{
  "num_hidden_layers": 12,
  "hidden_size": 256,
  "n_experts": 32,
  "experts_per_token": 2,
  "d_expert": 128,
  "d_shared_expert": 0,
  "hidden_act": "swiglu",
  "moe_layers": [0, 1, 2, 3, 4, 5, 6, 7, 8, 9, 10, 11],
  "router_score": "softmax",
  "normalize_top_k": false,
  "routed_scale": 1.0,
  "balance_loss": 0.00375,
  "balance_bias": false,
  "router_logit_norm": 1.5,
  "init_std_router": 0.0267,
  "lr_router": 0.00125,
  "num_attention_heads": 2,
  "num_key_value_heads": 1,
  "head_dim": 128,
  "vocab_size": 8834,
  "norm": "rmsnorm",
  "norm_place": "pre",
  "norm_eps": 1e-05,
  "positions": "rope",
  "rope_theta": 13200.0,
  "rope_fraction": 1.0,
  "qk_norm": false,
  "attn_scale": 0.0884,
  "tie_word_embeddings": true,
  "parallel_block": false,
  "init": "uniform",
  "init_std_qkv": 0.0425,
  "init_std_o": 0.00867,
  "init_std_up": 0.0425,
  "init_std_down": 0.00501,
  "optimizer": "adamw",
  "learning_rate": 0.000782,
  "lr_mult_up": 0.959,
  "beta1": 0.9,
  "beta2": 0.98,
  "lr_head": 0.00881,
  "max_grad_norm": 1.0,
  "warmup_steps": 411,
  "schedule": "wsd",
  "decay_fraction": 0.654,
  "decay_shape": "linear",
  "final_lr_fraction": 0.05,
  "batch_tokens": 32768,
  "max_seq_len": 1024,
  "doc_mask": true,
  "train_tokens": 231100000,
  "max_steps": 7053,
  "dataset": "wikipedia_en"
}
Below are experts of layer 4 (counted from 0) of a mixture-of-experts language model. Rows are named router (the router's row for the expert), down (a neuron's output weights, with its number) and show model dimensions 0-255. Each number is 500 + 50 x the weight over its row's rms, rounded and kept within 0 to 999. Numbers have three digits each.
After each expert's rows: a language model's description of what the expert responds to. This comes from a sample of Wikipedia text that the model never trained on.

# expert 11
router:542478565528508430480470432466427495573492538587468467523423446492480569442465584551501421512515555405523493500481558406526479521514474540508571534481527581541530493430516517514417442438506516510473544512447495417391462475488385486497517498515552555465460511558493469479522496513465585447557510494508531595538461556407483536544458426532526627599477516548572514513555527509533448588494558514422482475534444583540481421517594507534489455445474461400380585466503478420473534523477515505498459552462530474575523505523475409493536444559516468508495576515509508550538474616531482487561491442366567536453565507477570454516415592371526419466501557515546620475451504461445429397562543461527499476505503466481529447477401535460427453519510600464470487447513571432521448479521503
down0:592516497508539619617513469571497469510486518474520441546559500469458441497522530522543563487557494490539429550602358456517460429515581442550447516521470505576470538550454430550480561527343493537491525507458539604505457557502497559493439511591479570392548537472512417497473416548462527476503436448587478561554565425510477512447497440511534480435500537555558549496493420420405503551486448579528553525520547461521441547509536400506490449456521500536507474533510544440528587453465496511586559501404556425454461499508537437554495499529429500515574473540578512573522476599541550466454561526513387440472434440492482496462504496557478405511493462526483527569538480599536606598583474511484439532471573539495529509454405464444517492522479499533466565488507442576456568479531504
down1:443539509505500573526540569524477492490426433435523475554573459513568485493515458476487550458550455459551492544495549513451529514482546472528463524520561554472427568508514419514541509542531404482510439548522499534465526554492540513531462462502520502481578555526528495443428490541495390588512519479551355439442515405579474499509467458426431425455512507500504526552470538406499585462448420528508507535515503432523542481523532538467457515470549590488575521463431588596567515510476466602497455524453468506548478535524549574680429462454469548575478468565405474563527433467439442468450538602478434446502499540553533551526437525469460491467511457510464569553462434540461535502438507502406454571518498530564466419550407408455502577469400552582449418406461482505635566490473547
down2:614425478378503502513536456495427451550563403602495535517512510417460387427524521561496505609454440477473523512545516553584460498501434495598471553437502488456514539417528461598499426533554486483459519471540499539472496509465466552501463496507552541410566471464463495542473509507510556493489450430488558495535509532521465537492393490479508584455497490540433535551595538484478584515449436465554494510490559542470563551457474469447465515511491447463556444442426502468510575568500549404591493479565616458584507531435488440596508513556522539415550550552556529447438486504477553430596526548372592508576538538524573392425533499521492479552541592517525505411490453492513485519534462548497535551450532529539468554570572525481382418429490469513440483541480553477530509520406448
down3:419557570466505556457540470468480473536588396521497473468416561572505521391495486437603473462471478569465518472508577500476516422418405520511439474503515462493553550516521442523461486402610530522406623526515570511527417452515530561499510512505508523486427517516554503542593510421512455498440475498505493499541504561513486474454587481602573541551489479488447470568611450479505448560502532408423535470466530498489502496443514530473621491480544482473542529498475403569479511565569562511502470513463531424548584487499495432567557516465481562504581514451431394501438569445458543510474533511431599468500563550557604432523517470470496448550532542532484452370468528440484447381531505503577526459481504552588428542441520574428354479479491496532499540513522474437502447537487479
down4:518567480532511563465505542452491419499541494502499526500494511461550554348531472625536557480480443433448441413470437564578460464541519565485497567527477519476558502435506485526582552501518482472604547450419446476597489480470496425497575442411524477523541440553562442466587502495510513559465556465539450510527475555589548518505516492533470487527506468448540499536580574539462488593484488561519539457520556472487454481418602483541491521500536532487566471586460473473526533496462496595544425466478559456523565584622532516451443580584589558545580549469473466452522489471599552611454514428432433604506502522481571503493502551478488456588492588535472508459439467442498578459471578507481496601469431454584477481472516422422521470470409559467586506561554505464474427531573535
The prepositions to and of (often with the) following verbs, nouns or adjectives that take them, as in belong to the, interest to, out of.

# expert 22
router:532579549501461535551533517489456525514625543504509586520482505456449617490494529465486463504509470414535521556503570507528564478489510562486492556474518453466524553513560516557493458461370509496410551521485466594556571507518607503499624542527485632537423498526484487455462476424464537503476509527578506464478506418360471454540523519447493516430489551456530512545480498566522505517509456459445447506427438490548521571505455493470471501562503499550442542521476556488618472531475526547581578409393410400523501490464518512572535475508570417519528470505448452491488493513523483504464461483468442500437444496450515602491476546517531526547538542608586460483529530460468460523552424569562548516505480470397579527561661447477572473555402539524485470568474459358464572476527589
down0:479454603538528491490535543488504524539485403525548477445497513557508500471425491530557490525519448525466445501532541463494446560408479586396517458503516532503515448539581431543558565534450482487411629514549418508523583521518515542411538527494457504501526484503526431570529478483489494429442509571423544595485513570447508548481549493415520545522522483491419506546459539533510492518488527501441551462583529471533510478478522434491646469464403523461481458578429430478566466570482511544554466436482529529507515475488482578509535431449467512484496507505512454553422490594518611553584471435455512423534429527588474563427492456420482512509560441364425557556530453575535532570640548467614575471406475545515499505546529468492539603510431495500538430390454430431440464489491523
down1:524528542516531523545579508473493552471556515543520541526476537483562460453523470443455435604543509470501476517528546434502514511483519527495535604417502364476511503371488535455643418459483474528501553500580436519521506510508564591486536465488490550500515434461567447511458577493462517489391507528539582449450551488392541464511419505560475511491539516469473494527503530489550513591484473426443541487602486579554472448425472611367511425560466544425403505468454455398630546531472502503448570506441417453591514527394465482510444419499434471556453480502486491445459491479474521561468481485485454479482410513528541574550475524476482518464518509547538602477490632575511558531510514485435484563574494503445490495565581524509549574470446573521487410504477492380457526515512565
down2:536504553481492453479489451571544521443462491633493538543484527518533535522526545462404459586523534489461504497484548494520516510436524569525593472450543450479582493546476467486534427489517471517477444522566521531469527538555446419505499543565460458564533514518536541471487542458437501543507474394466479486389469538511461440422512394535494530369540496444531504471478516524497506502521484442472485442570600497482425450497532497497545457540507458445521435466490462487395544393485499568454523560549578479514571555590579459459531559477585453655538393461568532495594581517591517490439510542579456505471545573482461428558423439399583563480573490514444521463397473396526547525442501431391487615480501500491546514546470535521474546423540526462491441454527552511421496593545448
down3:397519502472522381571549476453428456488470441504464500516512509545423487414493491545464318490507464385488462541518465500525502573490463499493561486557462505434454435424455453422526400454519472489514475509549510465499514472441455493476527505477509438503585570547465494566404532545446525452525486557476477510523499509459442401516468477540538525527483522532520483592531488565546432472489494428348549452451433464456476539488541627445485427594476559492438542512443469579478455540578570631528512543546501484535498487486518456542370573518501500488557618420506449467504522490473467506559532449480571520426463564553514506575483496404485433502416513488491580487410499544527526419474476512563527528510476488508455600527499577544443595495442489496553542474454484425412454439586541
down4:465476498478443472470516537531477455442446544587495587457571550523543463455430487547401579457501557488499539416423526553452477539537528487534522583459532482571536483384369525450614489499512579493488381483446520511400434563465473468514505447581583541526501420442536542421514417459509480543515568529438470554492521465500487481489414500535468484397631557586466376461528513516469569546493527448438495456435494576513504452492421445511528493573483434470470496475602486481382507430457487552497539471551503514531529567530569505532528410499492474555483481542517501472428550515528497582509464500476492541464450533504531507493506430596441468523504562484546408496473407502472553563445557518552537544513511526427555491455610490439461564444563445431528561567602461521543476586534552
Periods, closing quotes and line breaks ending sentences or paragraphs, often before a heading, such as doors., feature., 1,688.

# expert 2
router:498511471520518500496421494477500522423491499475555404525546455526510530507448444449592514414532543546520549538404427468385549479474523491533507460554448564528529449539593457434538549501509524475500460518525519569497544511553569435512422515510475506512556407535562580579482476454530504522501548499498475489475405557535448526566472570472523514524538507480513510493530470548510471473413505551509541508465601508578517422582568494625431532496535477529477524468487432498457504442497447534521454476470456579445480561474465503484553505499599503561452526461524510514530500494502521513529530525508444430431501550411527392531423586468516456516476435599423605532469457566535669385571556598529445541496460508595574482489499492487484395595507579489450581617439514639495450527574569
down1:541532603510376445494610451438417478540400463537474449469487461498578393548438525438346533462459565461538520418430496535531408528448574518478661518500484510583483458502468406530552548516485544488541478451476413463506598570453536476510445429483476495556504511566464467557479441470587472442466380473567490488507446516456543538482438522455516557471539499468411467542449513520436559556480422447526440449598585467468610601469472504484509586568512541479596458490434508486413469577489460547437519546502559499453452508504495459560450517552548515474513436483584534494530481509559469529482498473484517509550547440501518464428545435522480544449441476413521552544435446537506449499508508500422584544499482460471485497574519448486527528542492490505555505464493493598483474570396515
down2:497395524469465501519487531493564469471500495565483466522514603545480571510500433492527479641498368603507504529466453499448521500414477639478481476509475503479494475521468550503564484621492566533470504481422557497564417444542455467430618571456432482470504435496574509485529462467527497457518541550376526513497407517582474491575560609452497563485476426531460482463563475566596503513453552465511533488493576487516486500489480460491563457493502409547530539547540429440492434480521561618488495492407416541413446585535442489561443568499509452458556489475485587436506500404486576569570507490456498450523462430499430584496420551491543556503526520472428475502455478467585558444505508502430527527487432464495461407471533535503458544475498486518453521601535534514581462517557372
down3:521509452449507507466496497494494514473502494557543407412353481517490463477520500488420565555453498491444425513537486582580469505528495478481432475552483503433544491492561587520425459493515473492506413611518493543560531514536447357442498445474507461591479540361602527593441415493564594497423514451495453499422496574490542505419487472472422577598541461497476446491494390527470436570510498552524555527465457477522573449545569496526454516510455499471498499587504475475489360533515513420475522483448543513462450573419535503485509570464559543371531502485509546527544506456531521500387516568442509444526489485540539502468418446464498488516469416546532528559493476513552520471532508449417460402424529552512471422526483532428521458508487499442400451628394464518497487578508541
down4:505547595503460425453456568435459528496476577499480522446401464411530498528466412491458475462490483497479494478537589532521481382472471542499599529455432435472485484474542409569457437529441474526463539506492444506459550536438424470470477536492511505530507502503448463507537545465504481481508397492582555490488418483539525462546561532479580522446492484442419441440609516470472525558464423452508549522553469524518434452347541549493570518461530483526435496481481519555477607516475446502519465473553444449552510496496478512514520501547529420531553427546650574595470506523559454477603529564424497423516386475508588356432466481544567540407543552560517481530495566506483460586487448484532532543480569543485524523525552398454492547466515509415567424397562499463542594479444482
down5:489474443511502464468514457441511441528504474451509406480534592443484402508446467490551603519513596423514515535547471466464535519511542495464390513575492465509519549528558483524450482530562498473499339518556517480541528529549525514499532587532442504404532622489459486580498445507513487531531589514597473647534522533466492565429532462498455471506466511527474647614516500531509452578508479468430551554531465535610518507571444493579545507468528481429458422533374513443538486445547412456570492427552552448551573545472497462480541483606420489535556584484508537441485473465561479454444532433517536474461589501484540539531493559537489490615490463556467476433495489472495551486520440533470486487451508455552517468390524451628442466475524550536509458478376454468448481545480549
Middle and final pieces of Latinate words after con-, trans-, comp-, such as con-vent-ion, cons-ult-ing, fact-ion; also government, Party, election.

# expert 23
router:474501526523575410486427490484446400550483557468475455504454512497477553533497467385513417496565455503424478510509458448553526475535547416564534451437553483467538547419431494526421452404517477508559573547488570405533471443462521503422505522498534504393520553483624493431536479489455497436509483503529454507481502587415529414515476394510552509508535524475505460504418437540576454578556565557465482547608470558421558487427541521492509544460517502433522547484530503487521428577533555585560498572530529429501558478514478470585433440458475476435503519471518391565513536462538481477455579543420487481451445541483545470442473539406505398447548617461536456477494583442497374489476552537509506589524523469482471527454403525504520538556605541550471490504442469406407470458569518
down0:475453580439532465572549485572551572561490486491482481491500523516515542605506582492442516544493454537531558506426570552399471630521487510501492468471462492453503466432428517542538553444434443546500465532504502441419558460484559470538517446514509507537473478523398557473462544481464462581509430488561423555489437494493566564440489551468544521520461412513486537575463452540448474562482445517429413472553543529492489419522510367472570436559379576459485413529442532503463498422532519424551453579421529451457510537410404456506552616496463560463384573485507438505474503465524519445473492484519481427477527429560522504518401553442479518517499523494551534473493524445525512536503509410497574455532564367501461514592522553549530575437480533517494454479471544663509566439465543
down1:478514507524505607586576497594495459515391438425539482548481447495546504474396447519430575443464462465518508478479563500511565448512550516583445540533516593440422525494466479438562478475488489578562461436522449542496518430521632587475541488506521485562484439487445516379518473544468456578586528557495455443453503456563463480427505478469428560438477557524477444460475469466491509572499471449473456445482482502510535507527457439525579590504599585516475536428476501556473386522380438511481534523465474558527467519564461547489499511444545503515588514465508459488625514487535529579508463542622540503468469552539532565507547411501508448452493486505507437513505466529477619494491460524474362633538542439494496440423441469517480448517437519396542401498430449563503470495488562
down2:401578493478528553486532495490395517486496533499512542455509462594467524418403423475490463513590576487450521557510596519511537467600540506501571451504580485530450561478669539435506432500477566452522505538497441487563513451524421529445438495485431512507439486574526483608502554556525532488481479509397518556484527457442553489562417536573545593470328471558477483377454501483551445507459501516512476538465509403589504491452577468488549449501565494442480480483472408478547419568488508597514483577475453530449468485490522563501552501544463450485545503528413496488549566552601574561510494482510437533540497518532501493572445480521463451559493511461563521549491524463521537543484503523592457524444397405492526410459521576458482558508548437527499527648553461466478493463554479
down3:521405570489484522520503429471566460562626535508488567586535511588688496501381505564472524577499611515531485631487560476475525505482528545440382515463379497571428549561473482546440530467538517552478501411514532493565543550505503548579584429506429448563516422417535533511550499495551453437433482447489540541511484491570522473502501533468519440524486564431451598494599501469496576510504484488499440498574579512516425523480564527523576529447406473471461444488524544455464503542452398507592521483463530475484484573513402510472539496486552578555539404516462518472485493548443442522477539482461479432437533469505500549541416477483452436553538475514510529453447428528489454536510425467490470534583594530517479549446475455509544491442541503477574555519463591489535492472565417
down4:544494507485524452527494492477532523564539475505548526527524459571444421584515490468476463532528539540568518569446499480477572561472428447428557507485541360475565494474488566493475426528465474564486507612531556512513527506563537485479482513462424532476463622384476535630569523505465447395526462491442529524463505507477486511579482514455554522520383507519525673451490444403483405459440466431472476452536586440589539458423541606445457489524415519456444470419511517494547546494479453608549520488521478432516460480478555417470494502448518483483448491518534511459526413534437597434482440565480508484523486491551442560464409469519537553539535480480583512377483435462524495602537541560543517529651506429541509530487517513516478531513504422530462517478521518523452515481511366
Prepositions like by, as, at, with, on, from following past participles and verbs, as in cared for by, located at, recorded as.

# expert 29
router:480423520490542586531472503478490510479473504541554545563557573413533391493427444396517561594451458569436541495520547426440542543536532479576438438598471459479501489475543594465491481592516524444474453505460408501484525438504485507530453596500459494506473530480478550523525515496583476501458511466539518550492464584495471411460471462611385551506547508478514496460515406461537469440482541384410452424475549502485544491508422471513523545531447558522443404573468511483426496574465510494534555533458467470444554435548469515550519524476470641450564550437447452486522590556583462555452553392509507475582528431460444475450505540527560499576458455554428511449477561526533634623482599529519488399510511521458577582502520430513515463495472508494522424468532512531575510507452522
down0:633525471440461571558544419460495448533572496467525489552541567485535439475431523465488601528438539484511482557513528541510560503477487522460646434501492507439503523466502443527428561434428548594423575480453575506466530509518465501531454484531502483418386490468488488396555532500462579508522451488563623559461521505512419486488487573541472445478514501496420517495468486472525429571513473486450421565517484516454426502502548462490523588478492483525566529481433348390500426599432658513536439498423533504391438433472538485569504461520530513545493447510513506498557527401486460581489507527490403546491525450521521508484488502472554518470460485478527611491554500529579581514519513513557539511520484541472478487606470469523504507487540365515488436572440504472513620515475605
down1:582510522386502556531515518529490504546536497544575519462481555497487462560483473527532566517466499474480538603498478521582393523560514571560418527472581544561575577431487516471436535544492532528478424470456499487511539500379496490490453552451508486522531506480427531434542386467484519435442385554554542550474454483443596511456475410527520516510601570452473546633461517549516534524480519493423512506446503542461523459428445464523498586446540515563509387454514506584409405468532508458549495383543611477501497497618523492447504489500546509451509504385506554458494480398538515444513522500535627593465531477381481416516541552502576491504459435540501490440449469485493480488566507493497600463552514523563451492634565458454565462462493539506499483444534457441483506573459505
down2:527434523463496539516478571524437513544440663546451546588571539447569516438477519416544542463407514487492589515525513464533512399546473489548644596423453556496543560476558492506476503538496523409521467421556432549420434482554438471474485481514461498572445449503459478486458473535546527476527415533508567393507599530453376543476518407521453486451486473510485560504535456499501471447447426458519481436487498482522538496497462578546504533518472496393564486511471465542460496425481538520512492568540452518496453504603492448563454600502499420601437485539431465519496534604528502524518503540423508569503628557458503470491482441456606489558435544460442551400468481548492484479405502428540516417506515504520496545537557565492502508512609545486538510525500519460434590393542507
down3:518537539521571363452546572488515508571483469376498481508525542491496472522535536468448505418513351480508538471588540429385524508455646520438526462422489442543573517407474575499533505512503537503475407450504463523444508477572531525615452528565478444530477439518528560407443453403497560506526468505502492467441467477486495452504528479610431495503513565490492478559524487408529506451541502431454541555509507591568557493451491451482470539492442425581457492432419552424464521530466504536510638518433475567467441545453511468434490645527488500416465544508536485450533512549480523537468534469533583536485516471469487540492443455505458552467458488529486496498441454557568505486421423504462321378551573505520529486438421509420506515441461505496530511511474468464451462447510502
down4:496466479555568515412387555556522475526522524637481597494486477484482522517485539500422533518535438546519553501521418428487464558550540512517468407509539513420460549473507506498579485567488589395519546497455606488602426533525353423490432497506480463510553479424532472557479455544425424492534491560502506478534412487557547512470518489569493461517535513578583512508442590519532488543488514662587554505455504523441532504444471461543486576536479502486418522495537455498552440551470488493571468455517550444479535565458423545543417403487580533436476480540453592564515516469464580567560505597401568509443515533578468504573607410517537548501478443441554477475525579488494449532513532441536439514523525586488522537502450502499488527426479472407517475616539473542493541509514481
Opening quote marks before titles and songs, and inner syllables of long words after prefixes, like ir-re-verent, dis-app-ointing, el-ig-ibility.

# expert 17
router:469531516516516577507523510541517583502483445521371510519579427551425381633458524502536559483445485454523440506487449594543467529551545543468534444492584545507507429435462478506497545509568447437455502457475444482500502528573511535555500406418376519567473510454462451441536488543569486458547451443534498513524495512608509501554540477459553468438422575479515451418557534437409415431476561536494465569459565525526521555495442520446491431550557466507528513599632545571454567464558482517563456444520537556435523482511546438404505572501519475568483512535534517448561511527464469446447540475503545442469538526462544523499513365554491544516552504417498494572511440419430522504536459561553568508560473517546411496573425441521469514497557507467437515415535496593481492511443378
down2:473525478521495524459529612515531379502524514525530462414536569518485516472450502496563458616516478443553556458463395512510474487497397490476478482564511480446449483568570468455563490470512432440409534461547514593604480449528500553501479462391517434446494470554491428490487523444427542540453541620465493429423397539543501427489483527549572528458491460475563589492493534570464495417484560519492598461450485589488502454545421429597467455431484506446478501432535490485494481541605497550521393525490500466531682501417582520531512492469477510498488470467476491561522546536399481503545485502496406471447449548474554540571537524440455476490526542430546450560491408570585546534398499515447483519544453573498451402549527447408504500479441507546533495550493582518516473480489566
down3:419486434489597446477494493512534455515531500606481522478411418444481447501478442462500529514469498551609526492507442490520439517462470573502425454447491474580516517556541539474483501500410484451529566409446524439510522557506473488503616513531447530454471475559489542528567454521456443448554544469451598548438495419472542409557427534561569513457446400471452479440521467492488464576486467495461435556447445512487511457636474484476517558488438474408517500511570552447484511549429597511496469495479415427501578575455478409418461533546508547454503377489529599564524506478508470508532568504469415403482558479485517472505483491500507490532587400489389455452560494594508458476523412465513577527423457444571565524487465590572601521437535596438540461451481514500473455503536421
down4:532510496448540519504500522635504526554508470537437510399405498525540482608483469449499474597472480531578507526542465454451490468528528472410470471529527421475593458538448469489503504540530374509437554519417570476392547513487537551419450441424518603515428514472453551494443469446454502544512542550526466519456484498513492541476538429453497520526432384480446505564521368552480575478517467532533441609465406534499494509484443528424561519468543438516509532487501581550470541480474533544456496500479495557657379532518470437588472495542497470529486583531545470538539515503485467491427562495556510505525414484494582509576495598474604467519502503536501537454559501520416541414446419446572435456564561467564485496428486474529467499477579449538569526533560437415530510507481372
down5:594530512465472505473498448557538464522507557573423475550536446525460493625453459521462519525507408450519475483433546372489450416594533454485452477457533512410485454559602504477466454412470584514493486505423514477474481512429427503465481444555540443518424441496575499522454466583571440526526543508481558596534480451505592478552420479505454538555531551496461500406649539565502437593529462540502520476364541513540424510528441395419464472569450520465496463533512455440539462646475481527563460519464534481587559613511441519515518421547600458514477435516471394526558432479493532554585503433499472465420469550539503482452476449452427487509421513484507501539500553521613529541524505554484498489490448478459519508491503469476517549433504533466429583524506464472578450545473508
down6:560476471656543526480526533454539463498491635446503459463478499538486536541514298463512476578501455578466451450519610457502490462582492391490547448588493484420511391459447496514401529458504558533562499489539442525461455568479515575500408555533535477443517533643473478449438537593496530541436476586534521443534437456509429494526490500572439485563558418523480531558444515594510457457498584473473493460446530496423454527533482487432441522543413500478413510491489549488440428548496572535412491426507488496444584489485426547586528462516442504485483548488463460509532459482533491536520388470636485575532422508547512497473493460480473483534448511415541525492547588536538507483457471508509453586459521433583523424503484517533553518513550488461466530490478569564537476551473476
Second pieces of proper names and words right after a capital initial, as in N-antes, V-anya, J-ames, Ar-izona, Pak-istan.

# expert 19
router:424452434445524521530539402529514484540506539510531528456431514530511456505423447532437430523435616523445419492378472508464508549501516480507482495506450476568409510545486421470395512405477518519437489551494552479431454466495521452416504472584514501488393504603477447455535493447405378540532448488459492541592448486485522572502474462520487486449581452600503480474585430586561496537510538499564551405548481521495510503529496490480544536566439572468590455578499470474497594477519461503496481511509482447402470477461533479571490503520429527626549493556535543523478401461538522414595481444510506533494465467541486480540427571482448529544510460411489484457575433620577476530544407451508461506437507482549525412502528558467401525502480480551450569535448512582584516563473392
down1:507586562398481522531529485542422570444510517504459622494526480491461526449600508446456417367479416457530525559528550435503406523451506439417508475573475540479479402440450497500531534536532513437499537470514515527476578495494463511461438399444526422590541526484481547516465508486435541525556504474410422454503534480580481555499654462503486475520433498522495559582540597504417538464474437465562528439511471499452505541529491551441529571520540508516491528504480540471514596536515516436489521567472452503492462496534599522510512534443507579501598494562553518539509497476466516566564503519542493513453482520513501489541562564475408439516490446560566534483478578565509543497507603490486543449591505444556393402593526407463470503602430507428483443522678506478553462535444545
down2:524544481425510459502540545452536442495460597473450511527566518590500542514457524536464441489487458520443424508508566600531524534526491558406510478397444464461438511490517405473556516501526429591464523506473497443438455525508532551531413469493506531502512442464479491521462521441488525500537436479505501406513402542525469449511555540485573472516443494411572458545480540502556582429448403437422504494571468474510496527435500557489594489454507564528601448454540424584478584566495482466439465457525458562413453461521489513545470633463587497576491391430493447437432480440476449416434502467477453544515528446482414455450630554485502552478504413445567476469483463514531501394590538545433501513456455475429375438520412450577509502589555556511526545470441488514483471407488515
down3:543527387367585507553478354497440422516503433424493515471452515538501551551462519446516434400450494483440452557579506469428604499436528445475515514430475485408523552538503482390494499485587485463551478488454506545475403524460485561537515489451470550611500510475555586548438481544459528481432515433585515565463560505543523478447513426488528515527463429487614463536467442495475479417614458478468517481566440472476469448515527544431563450518496497575535549445478490500510480572500452464474445491538492567513456474522567437441454506492587475499513519497529545445556487446458405470473524639535541558495537549518521467455508402434464443447571545489641574582469518542488579508456522505467506456594435604496442429513458491539404491523477454490446528544465467541503456459462537
down4:537562449563451487481514636526544479530464518538524540544616486527562464448521408486507510556535502482453519437521468537526546641500599483552486395441495537543477398420437551508589490539532506435511448585545459474533511498552540451453498520429505450484523429483549470501548428400508456517543606531483496461473397460457521414443495655563460530612411507482472418506412482480526419504555490541503559470464515443511512574552529486508538518474523542490491533496474464611516479575551562564498521436438450520454386517504375547545509541505464460518610493517496463524519559487495497485478480573469462447469529528505476527464515507484569447531498392474492550478493544581485500446488506551343568569528496509510496441509444485456493470553566531449506475553355552558530442463499474
down5:477546413467491380602492472512479501535489487439538417449512483538533521496517577458477430447541629541509512548539556488457530450475573477410563547422447514531501436482590518440563446448541511430520463511519469489525516481503528528392461466508560539474477556467457517500531451505483521489428528474493455547459571523484519436523538501471516555420494535524549388557540434439419449412482538491640555458495425447477447532499517514469471442511482527553511499440524519508528539520524484437545477612548514521573711617501550518467544495485565539628548586522485476520540448488462575538533422557551481496457467501500424519458531445424497538527487526566604543478405523486527468499462507491479536581526453550498492468577463549487436411580428533459507573525421563503395530438441457
Middle syllables of longer words and names like -ter, -ell, -in, -os, as in Chap-ter, rep-ell-ed, elect-ron.

# expert 3
router:496448430531563475409407479504502515428530503508529464519497505483542480457486444514490577481462520520488528495441454433563595463487418466531530539466468565479503459488495589536628444533535566444514480455544424464563412468508515474594520457518540474466603484512437534480460477582469458522528463511475536611539467514594501541507499523440544562442596514523470502480512489609455489447543507602499486570527548519495523473528491482492546482336427468387393555440456537498503459538488426410499464459396444535426441520450466537501546531518500485448513425441525501474519515535620547514600453541525564516525541457473499461502572505482458419460504645424541571439405472500516579541453509506457506461527539546410509490483423437458483465439516481521549434429510567642499537423427490
down1:423589538491490453553458501371453464603534496492515592413459448506523472544455468573413486424485414431577476558563449502506470430454488497462522441515554537522413491485572515486507571594559516451487537509461510475456523453478408563442546448526422487462482489464487572487503512433449516493562598573560488566442530491529561498428477454489474570625442454498502523480452498447475476507533447409470422453479535603444492466513540441373488490519485482494433484504478567468495419527546567584534518588408534549550545569480433444540579494437509572462441560601532494542633466465507491442488537493472547531448474426569508512559499525546476450501509538500534507511437599483496461476537532501530408541579477474468554425581571530470583461517484568603530485483532412542567497523483457
down2:537547483517525505532498539479473466499454487518492511483571668663537538450413526499452588637485460457514481550475551497606457401522495568533493525486486604609516564503505446549489472457467432562477488480547399552480507395545601550488497494506441553524470509439494535500431490475507440553463529483490536516485401452606538628495482525478514460567486482503416491521548520602588460541541563544510521522560592438499480479555432427494555450593498527449484530504489454420520524499575474545447415454573553497412458485489475380506526525473498494514456525477494452453562522484478440467522454516463507476474515474411519599479443477483454524507405489486341467494540517482416385505521437520554479502525503476446501529473374469490505457444521493516501494491557521492477515414490594
down3:413497498469461482520440434496449416499536547532421468428494560472528431473542463448499537551431410466421576475482371482512492578579526458531531533628444523391497495525506465508465482567589445498528542506470540506585432577517430488479495517475453510443473472587543476470520542573497477492492498585488442537458473483442470554527528544463411593502461514452483509497512584475494412447500569569428451456392509551502540491541611509535458527437469501515448515482529459492495543406451544429454511515538547515445475472611515530476452527414466488506631441479506463570461485483494539415530546507485452451549454460477588555460571508437526456565451486443479546560435360560481502397406577541542452447518566486514477464426518505548561528551508559503475457528426445597424396523505494
down4:540489617406627531503506552507478540527409548443424496425534530486462475583449568466484529456555468512543424546526535549449548510457452464458550394477484427526522544507469439479481512532522487446519573556556495426446526529500469522561532453550463496446455456469497481489471545537471595508549473538510539559467529388514481502565441479541448525539533628501532598496594475487601533551435420501495495490487503570544490326487527420491512480551522502561579447506529614495532592523511547393578506504527479457461433545386490517449448521575509463406437473567560505490546484541446428545474504404415485512476447560549454466461451492484534516513546470510461525446524574533481492486521505522582512534499489408492428442494507433612493466526484588481592411455512494494621527492489433
down5:525446466565461464496491581545480465519456459500422494507521656531472553532542475522530555433482384531501451512451511513583460524614558560482473508495501521552626484498441591540443466525535469470448426481536446536473442437498492435522445489505464481467498415485433553438449422482588629442464437535536551530421525392481481435494485445419508543426467453450471482491509459603459476545485565567487468461538514589516480466531532416450507422537399486420526460569539489481427514499582441576536466476498550537472571450513419501556473523465542538445453454591505489472532558471562517512501618552483577513575529439496404508491528442515505561548578452561444468475532447434559490522427430539497532456507520502448575542441474423581523459411530474436536455574490535463534504447498401
Word-initial prefix pieces of Latinate verbs and the suffix ed, such as ex, trans, def, det, rec, as in detect, rebuilt.